config = dict(
    num_hidden_layers=10,
    hidden_size=256,
    router_bias=True,
    init_std_router=0.00746,
    batch_tokens=[65536, 131072],
    train_tokens=562500000,
    max_steps=5953,
)
Below are experts of layer 3 (counted from 0) of a mixture-of-experts language model. Rows are named router (the router's row for the expert) and show model dimensions 0-255. Each number is 128 + 32 x the weight over its row's rms, rounded and kept within 0 to 255.
Before each expert's rows: "mostly gets" lists some tokens that are sent to it at least half of the time; "comes after" lists some tokens at least twice as common just before its tokens as in all text. This comes from a sample of Wikipedia text that the model never trained on. Tokens count by the router's weight.

# expert 65
mostly gets: " Bu", " wh", " w"
comes after: " ", " C", " Li", "ba", " D", " Ba"
router [106 134 207  97 143  78 114 122  91 175 109 126 122 161 124 101 137 129 107 155  83 149 161 122  92 149 155 112 181 108 113  88  87 157 139 154 179  88 180  89 137 156  93 141 128 165 191 121 139 161 145  82 135 119 100 125  88 103 125 144 119 111 166  89 211 137 150 146 117 169 167 164 157 161 174 123 196 151 127 149 181 132  76 137 154  90 120 124  84  95 118 105 139 134  97 166 128 106 116 173 100 117  76 121 149  86 121 161 146 140  97 154 148 127 141 128  98 116 111 124 131 107 182 103 176 132 141 189 106  72 116  89 123 117  98 213 137 153  84 125 118 103 109 117  65 148 117 117 162  92 144 144  81 111 141 141 118 130 141  73  92 172 124  86 100  74  92 133 115 174 126 153 105 108 129 148  98 100 151 106 120 152  93 182 193 138 105 152 120 123 119 134  88 145 145 150 130 155 109  69 120 101  96  78 168  83 156  72  86 177 121 172 185  97  93 130 107 113 181 189 138 162 166 147  34 102 136 126 181 138  90 150 146 167  37 107 150 104 164 111  74 142 111 141 146 133 136 137 129 208 106 114 133  56 108 133]

# expert 117
mostly gets: "R", "U", "F", "O", "BC", "T"
comes after: "S", "A", "R", "T", "U", "C"
router [115 172 130 134  93 166 118  95 159 146 128 142 139 125  90 168  64 159 116 125 123 153 168  62 184 125 117 177 137 141 135  74 114 120 150 184 134 155 133 146  82  72 112  85  94 123 131 116  96 147 165 123  66 144 153 129 176  83 165 153 133  96  84  80 185 105  89 157 119 121 126 157  94  96 113 154 108 130  81 172  70 151 127 190 140 129 162  88 118  54 138 144  81  57 215  65 167 195 146 127 113 144 166 176 116 145 166 112 171  77  91 131 119 193 122 152 145 155 138  95  92 124 106 139 156  76 139  82  90 130  70 129 122 122  88 139 103 157 153 142  92 103 123 115 162 162  78 120 139 188 145 138 104  99  97 163 125 107 137 218 133 176 180  93 158 102 134 163 122 122 148 119  96 129 145 111 156 130 162 167 134 127 191 160 122  92 128  99 108 134 185  77 169 123 183 136 112 131 137 107 123  81 116 126 106 173 103 119 125 175  97 195 114 109 103 129 118 138 132 165 112 162 157 153 133  99  85 148  88 109 146 118 160 113 120  66  96  68 102  80 119  93 133 104 114 172  94 183 116 151 105 113  92 132 144 141]

# expert 174
mostly gets: " Team", " Women", "JPL", " America", " women", " Year"
comes after: " |", "(", " K", "th", "en", "|"
router [145 104 113 159 111  89 183 164 142 148 108  53 152 188 142 117 125  83 122 120 137 175  66 108 141 132  78 154 126 114 161 115 149 132 131 180 142  92 153 131 143 150  49 103  80 100  70 121 117 125 122  82 137 102 156 115 166  92  99 100 141 120 181 116 161 105 199 134 188  89 170 159 151  83 145 153  92  77 127 165 125 115 140  96 179 153  90  60 126 170 150 127  94 124 162 136 121 161 118 121 181 102 108  97 136  85 115  95 134 126 106 159 145  98  29 189 134 151 131 153 125 130 119 128 159 144  85 129 110  91 163 132 181 131 125 156 169 119 195 142 138  68 101  62  93 110  68  97  66  94 121  80 112 124 166  86 137  73 120 155 163 112  99  91 133 155  88 129 153 142 155 132  87 121 125 153 102 146 192 130  60  83 140 147 151 135 106 113 106 184 167 144 111 110 145  65 146 135  90 121 163  97 145  80 140 132 131 110  42 113  82 146 139 153  76  84  76 105 106 137 136 127  95 160 105  95 153 114 149 121 127 135 191  97 194 121 100 174 122 102 117 147 138 157 181 131  98 154  96 137 101 131 114 149 102 125]

# expert 142
mostly gets: " Z", " Th", " Y", " X", "М", "Š"
comes after: "\n", " (", " \"", "-", "==", "==="
router [119 147  99 128  86  97 158  64 124 172 117  67 194 116  78 147 133 128 140 123 125 104 142  98 209 118 148 135 123 115 136 181  97 100 152 118 183 193 115 151 108 176  59 100 151 105 120 106  97 101 166 141 144 122 129 136 134 134 122 105 186 187 171 125 153 163 123 128 117 190 140  88 147 151 152  96 193 120  72 134 141  75 133  43 154 120 179 128 130 134 123 162 137 137 133 162 124 130 127 104  91  74  71 108 156 198  80 101 147 141  91 154 183 131 130 116 115 116  91 100 121  95 141 117  89  92 100 121 159 135 109 117 133 142 145 107  99 141 118  69 147 153 134 143 150  90 114 200  81 146 175 105  67 147 154 126  57 128 155 136  85 157 165  69 109 115 123 114 172 105 126 127 142 150 140 141 126  87  88 159 104  65  90  88  74 147 159 129  71 116 110 122 167  95 153 169 106  83 166 111 156 206 154 117  95 129 118 128 111  88 105  84 136 112 123 129 120 125 122 130  93 186 172 142 208 186 132 156  86 125 113 113 118 136 135 167 136  54 109 126 109 138 117 120 119  97 133 164 181 123 161 175  87 156 105  55]

# expert 39
mostly gets: " Mar", " Ba", " R", " Li", " Sa", " Ma"
comes after: " |", ",", ":", " of", "-", " the"
router [129  74  91 154  74 115 158 131 153 174 159 112  87 150 138 138 138 141  71 111 186 128 134 169  62 138 142 120 167 134 182 122 167 114 150 113 106 133 158 121 142 186  91 175  91 122 131 173 115  95  84 159 179  96 102 165 133 144  99 211 191 142 134 143 130 148 112 163 167  99  88 111 143  63  96  94 101 103 155 119 186 139 127 156 112 143  93 160 117 145 151 122 111 150 141 145 123 112 143 158 106  99 163 130 135 164  96 136 140 180 126 178 178 157 104 133 108 147  50 154 197 138 109  81  89 179 148 127 174  97  86 169 114  92  99 119 126 106 120 117  86 157  90 143 117 129  78 122  96 116 177  91  70 150 171  65 108 179  98  43  69 126 116 138 107 140 115 130 162 112 159 124 110  89 118 124 113 122 135  97 118 127 154 141 107 135 178 117 108 139 136  75 147 136  77 157  99  59 104  92 149 161 148 114 106 137 104 163 189 142 127 147 132 131 197 179  98  80 126  40 109 114 106 136 126 120 129  90  81 136 140 111  63  69 196 141 127 110 149 145  94 169 135 160 103 131 135  62 125 146  95 187 119 124 115  88]

# expert 55
mostly gets: " a", " an", " no", " A", " are", " some"
comes after: " is", " as", ",", " was", " with", " and"
router [128 114 119 179 105 137 103 103 101 173 162 154 116  83 103 111 141  86 137  90 130 204  91 133 124 114 139 149 137 141 132 167  86  79 101  87 165 117 129  88 157 137 139 108 113 136  69 129 172 119  85 172  87 116 102 205 185 125  78 108  55  83 153  89 159 143 122 182 110 188 122 136 116 134 147 145 124  97 152 117 142 106 227 119 127 116 161 139 174 164 144  89  88 129 188 163  99 110  93 102 107 125 100 105 158 162 109 106  74 133 112 168 136 120 160 129 132 107 188  86  91  79 132 119  87 154 147 116 139 101 139 161 113 118  96 122 126 142 128  96 166 159 104 116 133  95 149 107 134 119 136 117  94 157 129 150  77  86 129 172 141 127 116 135 198 106 133  90 171 135 132 157  95 121 151 148 146 160 105 175 142  53 178 196 128 105  86 135  84 180 127 100 192 110 136 120 126  79 158 173 126 170 169 166  82 166 149 182  99 119 172 105 122 129 121 178 125 122 135 144 143 137 104 101  90 203 140 145 117 188 141  73 136 160 122 132 156  83 164  89 118 126  76 125 158 108 141  71 194  96 117  66 141  75 106 196]

# expert 106
mostly gets: " \"", "[", "—", "“", "‘", " ("
comes after: "\n", ").", "\"", ":", " as", " that"
router [124 184 163 173 139  62  98  94 123  77 102  80 146 152  96  93 120 166 127 137 111  99 156  75  91 122 141 143  64 116 164 171 135 129 124 141 163 162  97  96 133 149  45 115  84  98 145  65  70  89 147 140 125 127  32 174 111 107  96  90 153 113  58 116 161 157  98 125  56 136  77 105  76 110 159 124  30 148 110 134 139 140 146 122 139 128 169 193 148 122 159 118 110 146 111 119 130 141 168 118 129 110 133 137 113 225 128  78 136 107 156 127  94 161 140 138 131 163 157 116 155 141 162 143 154  91 174 104 179 160 120 105  71 124 130 123 196 195 145  99 152 161 109  97 109 122 124 167  88 127 120 128 137  94 169 139 133 173 167 162  74 143 138  86 146  93 119 121  78 119 127 192 139 157 155 103 155 156 194 138 142 122 150  81 142 147 142 137 105 138 118 145 114 119  68 148 133 123 176 146  85  96 119 170 158 166 148 123 138 152 155 122 161 126 127  89 189  98 116 122 142 167 163  67  65 102 123 160  84 144 125 138 135 118 160 114 145 156  84 188 126 120 174  90 171 115 162 159 171 111 108  87 127 140 122 100]

# expert 84
mostly gets: " 2017", " 2009", " (19", " 2012", " 2018", " 2007"
comes after: " 19", " 18", ",", " in", " (19", "20"
router [108 174  82 153 128 149  94 126  94 120 147 128 107 112  75 163 173 161 122 108 122  90 130 132 141 176 153 104 152 152 111 126  92 117 184 181 133 103 152 137 153  79  60 179 121  93 158 164 126  93 168 134 116 128 174 145 155 122 134 140 142 178 129 118 159 100 122 129 126  82 170 118  84 127 136 108 156 128 133 148 159 156 118 143 133  97 138 190  89 106 166 133 157 122 159  90 143 110 142 125 200 112 196 126  99 147  94 139 160 145  94 121 135  77 140 116  68  86 131 107 202 108 144 158 119 155 156 151 134 109 123 105 114 120 163 127 110  94 156  94  92  90 158 109 136 134 117 199  76 114 186  90 116 131 130  53 130 200  82  61 190  95 100  93 158  52 135 160 115 129 208 145 143 136 123 135 123 185 104 131  96  89 158 159 156 145 117  40 150 145 120 165 135 139 176 126 130 104 131 135 173 110 105 197 168 155 171 153 163 103 139 107 156 136 163 108  57 145 111  72 161  83 164 166 133 131 182 137 102  66 141 147 115 126 112 148 179 142  64  97  79 154 106  98  77  99  97  90 160 118  93 156 156 164 153 149]

# expert 122
mostly gets: " Born", " Country", "Species", "Personal", " Order", "Note"
comes after: "-", " Fa", "en", "Release", "up", " G"
router [ 95 149 119 108 102 141  82 152 120 153  63  88 129 112 121 108 167  64 133 149 131 114 106 144 133 153 191 147 168 142 173 156 118 182 129  79 134 106 138 151 115 101 114 123 131  78 169 147 170 157 167 162 135 201 128  93 125 142  73 128 148  70 163  93 138 127 139 174 168 172 107 145 148 142 113  93 148 135  87 183 167  91 180 123  92  86 109  98  94 156  94 110 119 162 200  44 103  77 122 186 104 202  92 112 177 114 155 123 107 101 160 112 145 177  86 121  94  40 104 124 103 197  87 106  78 162  85 113 167 122 160 170 143 166 140 119 123 124 131 119 139 137 110 139 117 119 106 106 122 119 139 166 127 177 142  82  82 112  55 114 115 148 134 160 190 149  60 154  88 152 107 112 129 137 100 151 146 103  86  69 134 104  97 148 120 106 127 159 139 143  94 105 114 137 119 114  68 147  97 126 115 114 127  78 142 157 162 105  85 131 124  90 106 137 116 110 134  79  69 125 121 180 132 188  94  93  90 100 158 184  71 110 131 121 215 142 100 155 127 144 116 145 184 153 128 100 101 108  94 168  99  98 141 153 145 124]

# expert 167
mostly gets: " his", " its", " this", " their", " This", " each"
comes after: "'", ".", " the", " of", " for", " his"
router [186 171  72  84 129 116 155  94 142 134 101 151 132 128 104  99 149 123 130 174 105 140 163 158  88 164 175 109 173 124 101 156 130 134  90 102  79 104 172  57 104  99 116 126 136  86 133 185 143 165 131 157 106 120 114 102 121  91 117  94 135  98 114  99 116  93 150 146  74 140 106  71 141 122 142  98 168 174 128 163 114 163 106 169  99 134 156 123 182 124  67  95 101  59 138 170 152 177  93 117 162 104 205 100 120 164 123 139 147 135 171 141 131 134 153  73 189 145  46 186 125 140 163 117 157 167 127 138 126 103 104 132 127 132 128 147 162 112 123 143 196 162 115 150 150  66 141 143 123 147 153 118  66  96  79 170  92 148 103 149 170 140 142 146 138 122 129 146 130 157 114 198 149 115 109 122 147  77 118 106 137  79 121 122 144 137 152 133 104 171  82 120 167 127 149 135  51 133 107 172  89 164 175 109 138 163  66 145 172  76 204 110 127  98  73 159 167  82 113  84  76  84 136 137 119 178  89 180 164 119  84  88 120 175 194 119 126  88 138 163 169 120  83  94 151  92  86 156 140 123 118 147 159 161 167 135]

# expert 103
mostly gets: "MPC", " sign", " head", "qua", "iv"
comes after: " ", "qua", "ba", " ca", "p", " Ba"
router [141 149 119  95 116 182 104 123  74 123 130  66 137 110 119 170 175 147 159 134  95 114 118 159  93 107 124  93 146 161 153 146 162 149 150 186 145  87 138 159 174 168 159 160 152 178 167 131 138 112  70 153  99 128 123  88 125 150 124 113 102 127 160 112 106 152 141 200 155  65 172 147 154 130 169 143 127 124 166 180 159 152 127 133 167 120  70 167  71 147 107 188 168  83 185 110 105 123 124 214 112 158  90 104 136  75 114 132 107 160 147 169 128 134 145  67 133  94 105 110 111 125 135  87 142 126 134 108 113 132  94  97  96 143  82 213 138 115  92 146 152 107 125 155 128 130 105  95 138 107 152 101  88 188 101 122  88 147 188 110  85 103 137 176 112 129 153 112  91 176  59 166 138 138 143 101 126 106 150  82 148 120 135  88 113 137 167 115 147  52 103  73  84 148  95 148  67 134  61 128 138 144 118 138 156  97 158 156 101  97 129 159  67 154 109 121 106 156 166 150 159  97 128 183 116  97  91 114 124  87 173 172 168  77 125  95 145 160 133 103 157 161 156  63 143 130  86  55 175 176 105 154 165 112  65 129]

# expert 156
mostly gets: ").", ".", "”", " but", "!"
comes after: "s", "\"", "es", "ies", "ia", "ation"
router [182  69 161 133 148 138 195 156 144  99 144  61 134 113 121 148 127 129  94 131  95 117  93 111 116 127 109 186  78 136 127 137 130 128 183 182 135 130  48 126 103  88  98 174 178 142 161 124 105 177 105  91 129 171  88 121  83 107 146 119 144 136  50  93 156 128 148 106 119 151  78 102  93 180 164 101 142  70 162 135  71 156 117 122 158  94  67 101 172 129 127  56 128 116 101 167 112 149 176 160 142 108 128 119  92 151 168 143 169 115  81 152 164  93  82 123 108 132 146 140 195 132 165 132 106 128 168  91 116 121 154  88 145 110 152 166  83 120 158 172 114 148 143  98 109 130 149 133 137 131  88 131  95  87 135 129 157 173 123 117 114 171 130 135  67 124 134  93  87 117 173 165  83 139 127 158 109 143  80 156 117 158  53 131 111  74 105 145 115 150 118 169  72 133 111 167 106 162  72 109 106 172  65 150 158 149 142 157 181  73 119 184  92 107  68 174 171 179 115 102 112 121 161 194 115 148 162 153 158 185  94 144 115 184  95 139 126 172 151 162 167 149 100 131 124 120 120 144 109 105 146 108 125 179 156  70]

# expert 70
mostly gets: " Ma", " Ho", " E", " Ro", " Mi", " Ha"
comes after: " |", ",", "-", " the", " of", ":"
router [149  97  84 150 134 119 148 120 116 164 100 119 111 139 118  86 126 113 144 109 122 135 138  82 132 145 165 168 133  96  86 118 138 107 129  92 104 142 103 117 121 186 128 167 118 149 146  93  76 154 123 101 119 149 136 136 129 117 122 186 197 111 120 169 122 129 172 126 171  80 151 179 173  90 148  56 125 154 138  85 169  97 109  39 107 154 117 177 100 189 156 178 102  82 147 162  86  96  80 138 117 174 135 100 148 104 179 103  99 181 144 104 152 196 109  97 195 149  65 146 227 104 108  75  89 147 162  54 152 103 112  85  81 115 105 152 116  74  96  83  76 134 134  67  97 142  95 117  81  95 150 101  49 110 157  89  65 156 152 114 137 185 134 100 137 137 136 119 157  93 139 111 157 101 171 120 136  93  99  93  94 109  96 119 128 134 126 101 148 133 115 113 166 131 136 158 132 131 181 122 120 103 199 136 122 165 143 126  83 145 194 144 143  96 144 118  81  88 161  90 106 157 126  97  99 159 169  89 108 149 176 137  96 175 154 111 125 146 126 164 168 158 120 151 156 130 164 122 101 145 147 142  70 160 107 171]

# expert 126
mostly gets: " b", " Bro", " App", " Ro", "app", "ro"
comes after: " ", "app", " b", " a", " Ra", "ra"
router [118  94 112 117 136 111 135 138  78 169 141 159 204 223 142 134 196 143 124 134 133 143 167 174  77 119 169 141 130 111 154 121  99 128 112  99 161  92 116 118 111 150 151 166 165 154 121 117  80 134  99 117  74 156 107 172 126 146 107 116 124 110 135 105 145 138 139 167 172 128 165 129 138 153  79 143 120 134 152  45  89  86  95 134 108 177  97 131 137  67 113 199 113 170 115 155 159 124 113 126 122 115 106 116 104  87 127 172  73 157 167 111  67 125 121 138 118 122 156 109 116 101 139 100 116 138 116 120 183 143 137 131 179 104 160  74 120 168 156  83 150 131 137 158  40 107 137 151  58 139 143 181 100 106 108 122 131  94 116 116 153 183 174 189 161 135 144 110 166  32 141 127  68 169 106 174 140 164 110  92  99 145 121  48 154  76 111 162 111 153 125 147  76 136 135 177  74  79 165 135 139 140 101 186 165 112 103  82 141 111  78 176 109 125 119 136 129  81  93 149 159 121  99 147 190 152 118 166 151 131 100 127 116  97 144  83 205 164 128 130 101 160 137 168 151 168 138 129 161 136 161  60  83 161 130 106]

# expert 141
mostly gets: " O", " Su", " Be", "After", " su", " after"
comes after: " |", " the", "-", ",", " and", " of"
router [ 85  70  75 114  93 107  70 116 183 143 178  87 155 200  98 109 145 165 187 132 173 101 118  93 166 113 193 150 161 176 146 141 146  74 119 136 143 152 123 105 126 130 116 169 123  94 154  83  73 171  87 157 143 144 156 165 103 140 148 136 122 162  92 185 129 138 124 135  92 119 129 174 175 110 164 130 133  80 146 105 136 119  93 124 172 129 151  80 100 123 167 102 107 109  89 118 102  98 100 128 100 101  76 118 107 130  96 169 144  69 131 190  90 129  90 155 124 167 139  90  78 130 118 130  77 137 134 112 117  69 191 163 144 148 117 169 109 129 119  37 148 104 149 128 108 137 194 178 110 104 164 130 122 138  81 125 134 102 158 102 117 108 126 135 104  94  53 102 148 154 176 134  98 142 120 196  97 115 147 141 115 174 175 162 130 182 185 122 140 102  86 167 194 124  92  79 113 107  91 108 103 100 118 135  88 151  50 147 140 159 139  79 183 177 128 134  79  94 159 126 136 115 171 140 142 196 127 114 160 142  99 147 118 152 146 151  77  88 189 153 158 103 160 177 161 133 136 111 139 115 144 125 134 115  85  93]

# expert 180
mostly gets: " c", " co", " do", " p", "cu", " pa"
comes after: " ", " re", " d", "or", "Re", " dis"
router [116  85 105 104 152  35 143 142 142 119 107 128  87 123 143 146 140 192 165 129 116 148 197 139  82 136 145 124 122 115 120 131 154 102  73  87 122  81  91  98 154  85 158 113 169 170  99 185 127 101 156 126 136 123 114 116 153 166 115 165  97 102 124 166 137 107 143 120  93 156 161 150 141 160  89 135 188 142  92 117 156 113 143 120 177 137 131 104 137 138 120 167 137 120 122 141 158 160 188 137 133  77 138 146 132 103 162 148 121 207 122 128 130 141  94 154 181 142 116 112 165 134  68 147 104  88 132 156 177 138 132  67  86 170  91  62  91 124 109 146 124 151  76 143 146 138 105 152 114 158  99  72  98  62 157 120  90 113  80 137 103  92 159 175 164 128  97 138  78 125  80  76 136 164 135 125 112 153 158 112 155 204 141  70 179 154 114 127 151 130 165  99 133 138 176 113 149 168 135 128 106  81 144 111 112 173 168 188 163 150 113 191 114 149 150 114 145 142 118 113 158 185 130 146 128 103 157 175 195  99 150 117  33  60 127 102 157 123  69 134  52 144 132 103 169  88 170 169  81 153 113  70 121 153 174 154]

# expert 116
mostly gets: " and", "),", ",", ");", " &"
comes after: "s", ",", "\"", "es", "er", "ers"
router [140 116 105 128 143 153 183 127 152 129 144 164 156 123  65 196  82 113  81 165  86 159 139  95 121 131  71 114 164 124 130 142 181 139  89 174 138 104  86 105 165 178 177 126 150 134  97 147 114  98  99 137 166  95 102 104 131 126 115  84 129 151 148 127 106 105 163  64  66 163 109 133 109 116 132 136 116  88 166 146 133 125 139 122 133 184 158 161 131  73 160  96 240 160  90 106 134 147 143 212 142  84 153 120 181 141 114 108 100  86  67 103 124  78 152 108 157 110 129 128 119 217 133 148 139 122 117 149  74  99 154  40 135 131 175  82 123 126 163 163 164 161 107 132 120 157  92 153  85 148 126  86 144 131  97 141 106 143 126 101  57 157  50 132 119 159 165 135  81 159 145  99 161 145 153 148 135  95 113 141  83 153 129 150 143 107 209 168 170  78 136 173 172 140 117 134 171 157  67 146 106 134 115 152 165 127 158 140 110  66 116 100 147 163 132 144 155 115 167 125 115  97 151  85 144 125 167 175 105 131 112  79 103  93  56 130 171 101 105 156 108 150 136 102  87 143 166 145  99 127 127 139  81 124  72 138]

# expert 130
mostly gets: " Ja", " Ma", " S", " ma", " Le", " Sa"
comes after: " ", "-", ",", ":", " \"", " ("
router [124 138 133 155  94 118  92 123 165 144 119 122  70  81  82 105 133 153 136  99  97 184  98 108 113 149 102  76 166 118  85 143 150 172  98 112 133 101 172 114 138 144 131 107 126  77 124 139 136 114 119 141 102  97  85 161 189 161  86 148 141 121 181 131  77 164 111 150 128 137 187  86 176 118  42  98 146 153 143 117 161  41 154 106 125  59 170  99 126 201 140 110 164 138 171 134 174  95 178 159  81 135 117  89 177 110  87 165  88 164  99 170 110 132 133 157 127 109 112 127 127  83 112 101 124 189 167 140 157 105 137  93 119 107  85 172 102 174  91 137 145 194 141 146  82  62 113 124 155 115 144 127  65 114 142 110  96 138 135 142 103 165 132  99 138 127 176 108 182 113 135 135 112  78 117 169 126 134 167 107  98 141 127  96 124 154  78 169  84 163 121 107 151 119  68  94 164 136 151 201 102 144 137 159 130 170 127 151 110 194 180 174 120 154 140 186 106 114  97 100 160  74 173 114  73 112 106 128 156 170 143 156 174 203 110 132  69  88 173 134  92 164 104 112 116  94 170 106 161 139 111 147 115 131  94 145]

# expert 10
mostly gets: " W", " B", "|", " w", " wh", "W"
comes after: "\n", "|", " like", " \"", " wh", "″"
router [ 99 189  75  94 121 109 156 142 109 117 131 102 141  80 141  70 119 140 134 150 133 178 121 164 154  91 102  90 132 162 166 150 138 113 142 125 158  85  85  99 121 130  98  95  76 123 136 166 125 182 160 153 158  80  77  98  98 142 149 160 113 105 109 203 185 156 102  98 100 168 164 147 200 110 134 152 114  86 191 170 123 135 107 123 126  91 129  84 160  65 120 168 121 105  81 140  96 150 128  62  62 126 109 145 110 119  97 110 148 102 123 134  83 104 117 144 167 175 127  97  97  75 146 105 139 106 168 119 153 161 144  74 102 170 136 161 123 140 133 128 148 148 216 106 116 152  66 133 137 146 133 192 127 157 122 160 182 118 187 116 132 120 158 127 163  96 136  93 191 125 104  92  89 178  90 168 108 142 109  80 160 106  76 126 171 110 139 127 162 143 110 134 181 129 114  98 123 177 121  68  83 155 185 123 111 167  99 108 158  57 155  73  93 118  89 130  82 173  84 136 157 178  92 147 154 151 154 120 101 135 179 103 122 166 157 126  69 101 129  89 135 117  67 148  94 150  92 134 130 136 175 165 133 115  82 105]

# expert 92
mostly gets: "М", " +", "American"
comes after: " ", ".", " re", "′", " (", "v"
router [ 67  47 203  75 119  74 153 108 126 142 155 144 137 134  91 158 104 102 142 124 171 108  95 136  60 125 121 180 158 128 136  62 187  93 138 160 136 191 152 117 119 127 127 148 104 123 173 137 119 133  96 162 133 100 142 140 120 157 119 129 162 134 167 110 141 154 136 113 131 166 132 130  92 121 133 143 173 108 106 142  99 113 139 137 175  76 111 126 159 118 116 178 110 111 143  90 175 169 155 103 127 130 106 108 149 169  78 152 172 119 183 141  62 111 105 181 148 132 184 109  83  98 133 103 113  92 147 129  84 102 115 164 111 160 142 118 149 145 105  91 167  91 201 103 131 164 108 124 135  90 146 115 138 135 106  82 132 127 101 150 129  94 140 183  88 174 113 161 143  66  48 154  92 133 144 161 148 159  88 121 155 188  93  88  89  81  79 135 138 126 137 138 129 109 126 129 104 120 156 172  71 108 119 112  89 115 102  97 138  96 118  58 122 129 200 106  76 117 166  93 139 177  69  77 136 150 109 140 175 121 174 119  33 123  96 138  74 129 148 163 129 138 137 119  64  72 159 182 177 100 137 178 143 139 185  99]

# expert 9
mostly gets: " Mi", " we", " other", " At", "•"
comes after: "″", "\n", "°", " the", "N", " of"
router [103  97 118 131 111 155 119 179 158 148 114 105 154  71 121  77 122  63 155 108 113  92 112 158 107  84 125  70 153 108 146 156 147 148  58 107 118 124 117  90 128 122 130 146 164 156 198  88 109 191  72 141 128  94 158 101 138 115 172 109 139  64 113 149 120 146 165 145 152  93 155 199 154  85 114 126 161  95 125 134 148 136 126 129 151 169 138 133 158 114 167 118  82 124 179 165  82 119  76 117 118  32  78 163 122 163 132  82  98 162 105 138 160 135 172 159 155 131  59 124 142  99  82 169 179 122  94 169 171 121 198 182  70 103  97 171 123 171 145 163 131 107 122  78 156 106 111 116 131 162  90 195  68 129 114 157  86 112  83 120 115 150  79 131 110 139 150  81 152 107 100 165 116  98 138 101 116 166 176 165 134  45 104 161 102  63 141 129 149 128 112 132 163 137 100 130 101 165 124  57 106 110 189 113 103 127 143 158 144 102 113 121  96 120 104 157 101 141 152 124 168 170 139 173 139 184 115 124 127 122 125 111 106 140 128 101  69 170 180 163 169  98 114 101 145 152 185 146 121 166 135 194 139 155 117 154]

# expert 80
mostly gets: " sub", " As", "с", " as", " S", "cc"
comes after: " re", " as", " con", " As", " de", " sub"
router [130 130 137 150 111 112 125 147 156 172 127 168 141 107 140 131 146  67 120  81 106 134 160 132  94 143 102 175 138 174 165 141 112 110  73 142 151 179  86 113  75  88  80  84 144  59 129 123 180 118  93 107 149 116 132  59 100 173  92  97 167 110 177 142 113 155  84 195 152 157 160  91 111 107  92  57 140 153 120 128  61  87 125 160 133 110 158 140 141 193 162 160  74 148 103 153 138 158 108 141 172 186 100 128 174 132 101 151 165 126  90 102 109 150 100 159 162  99 166 101 142 103 139 134 130 134  94 154 131 132 181 177 123 115 135 135 125 177 107 145 135 157  75 128  78 108 149 134  93 123 130 170 119 121 156 163 146  83 139 127 169 101 137  71  65 106 104 135 146 118 117  99 117 176 149 100 169  90  89 120 175 118 209 106 125 125 161 176 171 140 172 137 124 117 134 123 171 188  59 135 128 115 151  78 176 166 110  93 186 111 191 178 167 173 144 167 123 163 138 105 164 103 113 158 117 132 137 204 122 114 125 141 166  91 115 158  96 146 135 115 154  92 162 178 143  65 188 180  77 111 183 111 143 134 153 117]

# expert 143
mostly gets: " game", " series", " album", " city", " title", " school"
comes after: " the", " The", " organ", "or", "et", " a"
router [116 114 104 119 222 107 125  80 107 148  94 114  88 173 139 163 101 139 125 168 180  98 145 126 138 103 120 164 131  82 167 111 157 111 114 200 106  93 154 132 100 186 168 152 103 108 126 133  90 138 163  96  99 179  84  87 179  78 143 101 147  66 111 151 133 141 160  91 137 102  83 140 142 103 173 131  85 167  97 168 126 157 150 132 156 179 111 150 103 143 131 125 145 167 147 130 146 117  86 134 116 112 152 126  99 100 162 123 129 104 140 144 141 137 149 145 145 122 106 131 207 114 164 188 138 155  83 107  75 129  93 116  86 150 121 164 175 186 126  90 126 172  73 167 152 126  64 105 118 166 158 111 128 112 163  99 122 199 113 201  84 108 147 148 172 152 115 153  78 109  83 125 134 116  61 140 129  94 127 132 147  93  78 104 144 176 132  70 163  74 116 100 110 135 141 136 155 102  99 111  62 201  89 151 140 127 111  94  93  74 143 145 170 111 152  89 127 116 176  81 110 131 178 100 138 119 146 137  67 117 161 149 162 128 205  64 101 135 103 204 126 129 102 143 137  78 155  90 118 120  89 115  82 155 144  86]

# expert 150
mostly gets: " P", " G", " V", " A", " Vi", " X"
comes after: " |", "-", " (", ":", ",", " of"
router [124 156 151  93 122 129 111 165 104 153 133  81 138 117  74 148 133 146  64  91 157 138 131  65 178 175 163  86 141 174 100 126 126 112  72 101 132 128  52 134 101 120 156 166 151  41  71  75  99 148 157 142 146 161 112 132 153 160 115 170  69 135 124  99 110 100 125 198  63 122 127 145 146 171 172 190  82 148 123 112 140 114 138  92 177 162 186 117 152 107 187 128  90 127 155 157  90 131 147 190  79 127 189 112 145 124  40 108 136 141 202 112 129 127 126 141 142  98 113 138 150  89 145 111  88 101  82 171 148 142 155  99  76 139 123 113 158 183 105 104 153 157 148 122 149 139 141 127 135 127 130  97  49  85 152 136 108 193 121 128  99 124 129 103 103 173 130 110 104 132 142 111 139  78 107 161  65 152 154 161  80 163 100 134 135 146  98 124 165 122 150 118  88 127 163 152  98 101 118 150 134 132 108 110  66 174 170 131 133 100  98 109 127 112  95 100 133  73 104 120 164 116 168 153 138 145 106 166 144 109 150  91 135 138 147 203 129 155 106  92 122  91  87 148 101 107 163 191 146 194 151  68 140 164  80 187]